config.toml
num_hidden_layers = 9
hidden_size = 256
n_experts = 128
experts_per_token = 3
d_expert = 128
d_shared_expert = 128
hidden_act = "swiglu"
moe_layers = [0, 1, 2, 3, 4, 5, 6, 7, 8]
router_score = "softmax"
normalize_top_k = true
routed_scale = 1.0
balance_loss = 0.000735
balance_bias = true
n_groups = 8
groups_per_token = 4
init_std_router = 0.0101
lr_router = 0.000601
num_attention_heads = 2
num_key_value_heads = 1
head_dim = 128
vocab_size = 8192
norm = "layernorm"
norm_place = "pre"
norm_eps = 1e-05
positions = "rope"
rope_theta = 10000.0
rope_fraction = 0.5
qk_norm = false
attn_scale = 0.0884
tie_word_embeddings = true
parallel_block = false
init = "normal"
init_std_qkv = 0.0303
init_std_o = 0.00714
init_std_up = 0.0303
init_std_down = 0.0043
optimizer = "soap_variant"
learning_rate = 0.00353
lr_mult_o = 0.932
beta1 = 0.95
beta2 = 0.95
lr_head = 0.00766
max_grad_norm = 2.0
warmup_steps = 200
schedule = "wsd"
decay_fraction = 0.574
decay_shape = "linear"
final_lr_fraction = 0.0
batch_tokens = 131072
max_seq_len = 384
doc_mask = true
train_tokens = 818900000
max_steps = 6248
dataset = "wikipedia_en"
Below are experts of layer 3 (counted from 0) of a mixture-of-experts language model. Rows are named router (the router's row for the expert), gate (a neuron's input weights, with its number), up (a neuron's input weights, with its number), down (a neuron's output weights, with its number) and show model dimensions 0-255. Each number is 128 + 24 x the weight over its row's rms, rounded and kept within 0 to 255. Numbers have three digits each.
Before each expert's rows: a language model's description of what the expert responds to. This comes from a sample of Wikipedia text that the model never trained on.

# expert 30
What it handles: Prepositions after verbs
router:121131158123173108147129129105106151149146170165087138154140104128128140121094159104122147197128165112092127145141120070135103150115148103127113078128175162128168116143130112116127129113146135117101144134174113130088122117120151103112115130173117122131146109111145083142126135153144107163119120118141139125125163142107144140135121160106165153061123106098132079128105105102137126128077127137123141134127161173139147144126158173070152152158125071077101117094119106132143099121113116158123126106139168136069154153136128125144092131140131144151084127106143179150099103131142115103101100137175136127102126153139120113095106118111135103140151111121109163100086122141121106117123092143152136111130157087134094163114098151134160103143111146122137130134071109118119166159093140
gate0:182123081131175139153158146119142109107105127149125145061100152144083149182118088170094118145121087149122175132109160089142126139104114188123133168146107112125154140115127122112098151088122133131137171125085122071105097110124158136096157150149128147150140133144155108107097130151134130113155152115150138136099158132150120134140142124134112109134085095102174150139099101142131151118131130148125164172116127132103121154132134108159131170116120139087109129122132109148157129130102110151130179149148105106121122105162102092115121139129129131130130150144125140117134158156110123157136131148092127137093119129114173078128091098100104136128086131141088134086124141118090074134146098146100146133089150107118129151131074111137164138123129195125153153093126116121158107145118092
up0:165118140103196137147105133125127155140126113104115102148127117135089155168141140091080090148150152183121139122150130131114068149116129163084160153111121128149138148139149132170132146146142164115099119138111101101094097114118162130161106142098126135116155140143147117124122138134079120143166120123093139108118166121096093142142136139116112112139118148107149112116089148096085128103144104144178143139133124128104135112128119139134112123087171119130113099099194079153092095143126125132162164162144084118149138153116148138134148121120160090138145144134162125073154131148119125139129157135115113088152116107108107096125083150115180098152090101164126125172126144103142103131131086106156135134169115157123151142100096139161144126092115159110164135099118178095125126133113155
down0:146097103174111152113138132133085113182133185119152127111145071113183149096158165113142121125142136125169107151100108128138134143134145141130066130143129137109135111144109136082108151088140135075159103142146099147139126120119122143121109126133175126136099182154077120163114111138116123150090125124103154142198138107155141108123149153091130137164111105134085111116120150138095131134120115123135088172147139086115143154135120113119151084114123103154100120125125155051107167156129160163108129145073139164104098150160090171177123151133128105136116118115112109074102129114106155122143132104107148143124143124148143135164122132146159117102121079175122106117145151167152146104146134134144149137120104139112136109102089151113125103111138140148112127133113144120129153111128125
gate1:131099126140130139119119140127131117117160159158109098095150153110131076127106151109163125114106126151124149142140123102060134139128101141140118115170137140152150114104117141141137149118131141108098173141139179084107152129143145145094131199167150121104137113151126127101135143115121136135124132169087149147136133093145128171117123139086105126155147062134153122122133141129136140122132110121116151173125146146157102123130136106126107110094095129181203112105115133123099130114133135103117127145133151137130112123131115095170145109148149114116138144150161157099152139115113086163138116121139130090143106188098099124124099099151180136152105190116109144143105087149105178096133099158130130105108169125119127146148080151149102118132114124150099151082176126121160111157120196
up1:139093172078116175147114132132124155142154135109142141148173136163136114129150122142153175130156123183125147156103140089155115151112133158145119120139126135114120100107087146104132139129108129121131092079124118132094152113071128121133138137122144170127107156186144121129115098161102102143124120169120155118161113098141100157110097137100164118124145097142113114131155121119128124108139153157108101138117133107170125142148142167071147047097105096133140184180081146135115137102099116156088118131159143136135120156107097125151123097144145113121139118087183134114126153129120157167115136060129156088163113145152136111117102098093125095139124114117123129137100103113136129119116150154135111144169173120122136140126119130132097089134122124178107145105126149115118143111167163
down1:154115160147151108138123109111153131123158168134086080147169151156134142097101139115135117105118180116093093131087084150141140118145145144120096114126111170149139108112096151137147154135105140146154129138113132137111155129164135105145092152140153136118154127143134140071143173115156118148154117095108133078119146100118138151137151175130167122134126158172109136137164150197106132120164094113123087136139103124167095162141110149118127150160153124128094130154096127127131078104109147140079083163119137121128111123107155126148120109134107126140118129153106111099090106099114166116125153122108136122164106080131149167092128139142110146075091138094140135168118142098161108130087137153128167098119141120109108064160089135144170106137119126127096089124125128138117140098160128

# expert 55
What it handles: Prepositions in names and titles
router:129130148175139099123128158156142147088175160120161136156128130095111158145089096116115149152177165127102119129098122097136094125125127122125121087105113106133115136156118119129124122135124159152120118099165138150158130126145136115116137103165112103130172117104126173129101096133141140142165106109137105144122180124154117113160141162148134080163143070156124156090101157105106146137132140120139110086158125096134106128157149163124118101147150160089105164110107095101165108123071144134152119102152135126153137149102128150134137099118179132146096132104125134167130155133089143093160098104123122151104140144071127116112115117104106143137130101107106124122105131117134107077148115144132111124158088144118148078121125135115111143137129123150132108110048102187151195128105095
gate0:131132127135148140115134105133127099090085151181143128165144125153136152093102125115132128150132103149138113134174118122152142110100121144092104175102118105131131144154150141133079137138114152131133106117138066129123145147144181140130108159161137128136159146081123109110087139144138102133157117064104086122157148132139156122139107116156093082116112100122122114157081121128124176135159129137131124132148160118172116096142082135124086146128173119139152138138113103105186130092117149076134092140153145105108127154099160163142174122089110148127151126112130108141092122121188104104149137115127181096090117144088121089150102136127159176140156111133121150158119115124141106139120123161121098139121134103145109116144113077126134143117129128159101149143157092113142133140080187
up0:102116054060132119136152129137147105145134167114137144102146130121114129141110102136127139139118114121104127127104087093124148126127122135149155173120132160159142106136109134124125150096122128117164175105110103153128133158082130148136157123180109118103164103214121109115107098159152124148127129115130132150133098159184118148089131151137110142138110175109136095122137097102089119127088093132093118146154156154127146127135141117130117113090106132160111116104146101116101118148143149128136142089109143102183114143179169119118133128122091129056137136133070124138119096115111126108144142115106200104150113136150166151130157100134126145118091108142131119086148086109106147107107117094139116148151139141124125129144106091165123148091148119112096131154164124101121152152154100
down0:108077150112094096156154129173131105129113129124138119157091134135144147130161121120110099141095116180143117133149127117097141117160114103108132130077141115111104137139086152166102088138104102086116065177154152169138116140149130174103108094133149140135119132127149132119144093168091139129125117121136145161130162099107163074126121094086162155120143149127161103081113123164156097145131190128120159130091167163144172126109104106158132121139170095111159168133096139092178122119106146122144131119143105143128119100169111112161140101117094122134106099127099107143169154135122089162117151129118124165132137134128128094104103136122148089117154150102114142125133158135114155188131122101119130074112134127107139115145127114124126120125125117132165141159158081137145109147118136
gate1:163141117129121150157144135157114130165175136107087107127144135151151127128161129121135100138110150133124119149085142133075138166094139079112160084135125084161130137121109111116131149107139146120118124129127130124126096109144099177088161083126093083146146113136111126101150140169138142131132138087135118121134165173166138117132161143132161134107141170110123129160142131112153165096135111119141137067184139116093152141144098123128116137147105104131143127132133128136113111150118146138115110153173129127092125167123140137183106095112134140134108123126146125144123153134101158196120102124133186079079172119141137086124143173123045122105087119140139105136162149119103086135141142149131136122176113113135139099166108110160116112166168132132122130146095107096143094121120122
up1:156155123128156130106172125150113093140163168145144137140116181129111154099133181139124132116103135125104148113130130171134143094156104137132120173135116136158128130113142113140123132164124109126145142129116094116124122166117108145128117121115100128103133102119133190130135094124139095138144136150081114166104098157151152163145110140108084126135169145115134149148081122150121151109125099073138108122111174137077140143161136094135097124164101122101095148150124112173132157106148080126098168123111169143127164119099152095115083127105124141129121156102100120099164117150116143149094134121162153109143136174127168133164132114113157132158125111167154127104121128105145119096136100116182105123145155188154106151115165105130107085134087114117142105093089121111082165084147130
down1:152153117161148121119116106100142116130096105134086107126159120112100096124136122118098143119175179111146142156117116127168121132135128110122110131141153126123115164118119146093136177134131138094123133090153105098129153146187147121121153138137152122134060151141128154133140149140105142101063114156159091127137131106096073151122148165116089177121098138122144142126147154144129132125117107185139152125102108121127128141119093174104110159155127103148101131097137121120125108131137111095172097115121113162085160105127105120102129136121170112133159163150088117105141127110130133151104168105127145126139142104134104150115088171129141184093147143159104121153098143148118118134074139162104102154132130108158132117167126115113139144134106086110068147114089194157127125158092101

# expert 13
What it handles: Time and place prepositions
router:136132146109090146128188133107158143115130130128120119143145145127154146107118120158121126128143139127127127141141128121122169162124121093107107136182191087118107150117124165119170117176123114117124140098119110085118157154077127123120156109102145111139119158147134144136125107139140153127154115135165074182137161115135169088117150135093120127137117062136131161162138157160109138123116137113124126083143101125120140138166162133103172126153069143099117102120130101154110153156104142110149131107119137120103114136141132124150098110094114131124137090117096173126138077112115152117075085126080117048105123144104119126163122133141106132150121110166129133129119138091085122120117101143150102112153170132148077093098108124116128146123172110148119086097137140164147153152088132
gate0:127128117127136140200146158130080168118164149143119139088143126145095137142130104136161091105141142093154144129118149124129150158103139124104137126141102155167079094141157188098115156110125146105099118117152100109134088102118133109127122109134153121118103148132155107140104116151161152122086069137108097124101140156100143128109123136118150141103158142121165102115146127133149108141130132135159117154176163133106130101169113101112132116126154137113123117117154094132109155128147165137144130118118171128114160152099122155153155117118132078115097132117145136148134145114106139135129107144161084206121124074090147111142153091157093133167118058143160104126131128142087123136173122122118134114128098116140089098135102148100104132146121141091137136138071161096166150180118113
up0:101144131137129115158120167123116148159117160108094097123138142144110143136161177118137111082140132116127146120139102108154115154122144114140119149098128134154123100141180172110063096096134138106115123124116121100149132135125100160130113115095139156074147140088124098058150110168178123105095104125123123166155140146146105104124126157109120132145136121105155127124152118139155098111130138136108126116183134116100101109108103111090101109133131120147154133114138118172108153135162140167100082084116152126087159135113128120174139116097110087085108149120145143127164145099129133089093136138163111143144158126130174080123084114152155104118143090107146141133079167105109131142128089105117120185109118156107132092146158116102090113126126127109094149137101186098129138149136120
down0:116127129155091108107128124111135153118098155165113120142155102133164132114119101141135130149127156130127118127122159097094143149106121119130132147125131104109102127146185166103107154140129133104131132120156131151088119110119141117138120067118155157128073131106193121116116153135130109120068119168151098147174142150096174110154173130111128141141119119165135107090099128121111142136078172122150089132143134075109127162157131142059126140106105151142113106161146107135091153107099137153112108140174155137123141138148125085134160103143143108147113106126140143130188167104130158155154165118090127128089095129173123123116117126178144126129156124086135125092116159134110153115135116135112096107137188094131103079157119122149093140130100146110106135077111128117134134174119112
gate1:149151145120119076129141117103097158111116122124147134134101152127110143150143145145113080141079147156121098123118132165120124145134184125110085142091130143126176168126137129106111149187145136134125122100119129139128101112125099143189155131150086117117167104131125088144125132137114122132115147170089095108118121114147120135143110091101113097144100110106135129076131165114078159097152136132126126093137107100138137102142112148133125136146123151122121118094101097145196163144155118170152106133137102112123117101142118121112095082080120172153157126132145101100109133135136198116132142117136139131139124162129162090162148068112124081151099144139164138130125128155151145129114134079138074114136153144133155128166131115171116154166153141151129161165119111144168147158161142
up1:138125132092138102125138108155101180135143087131154187116082129109133128144063165132139122127139130104136105144133135120120124085153110122087106134129140110115143106088127112125132131141123145216137164091120171139094118151111133137130135141149152169098158103153107116144138126156121082162134105143083121137139149128126162139146106114092131117136169096142143165097107153100125091087097109108132133115096152124114118096134120104154104109120145103112136145114053107113111142103133104133098130118134156094118110117145106113125113089147094146125136127145120137141120132121082170086153157113133146137140165122115137124130121088129089095127103127139114118184119101147156122131127120085118149139136148119145167130155194186130150126110187162162108130134137154156123167101161100
down1:152175106103140101124078106080123162105133117146136154145150092115129152134097140144103132143134143121116072128145136151117110184169137169139119162153135127115126153128147146118153111154163131117125116146103141101152171081062126102106167128124128085145103132146139142200114148123130175120151172120128131114125097133136151131110108136124142139116132095130113131127142109127088086109119107076109148106103158146105124117214122103131134103154142125123131126104108117126080142113139152114155145132101104090107111147104149108145123082129133124131116169157140137103149142116094177069117115140153102123128129178152134137133119116148089067135133096143125156109106141120112098160136093149165098089122124129168153118130160115150127123164159136142125168121106114090119131126135164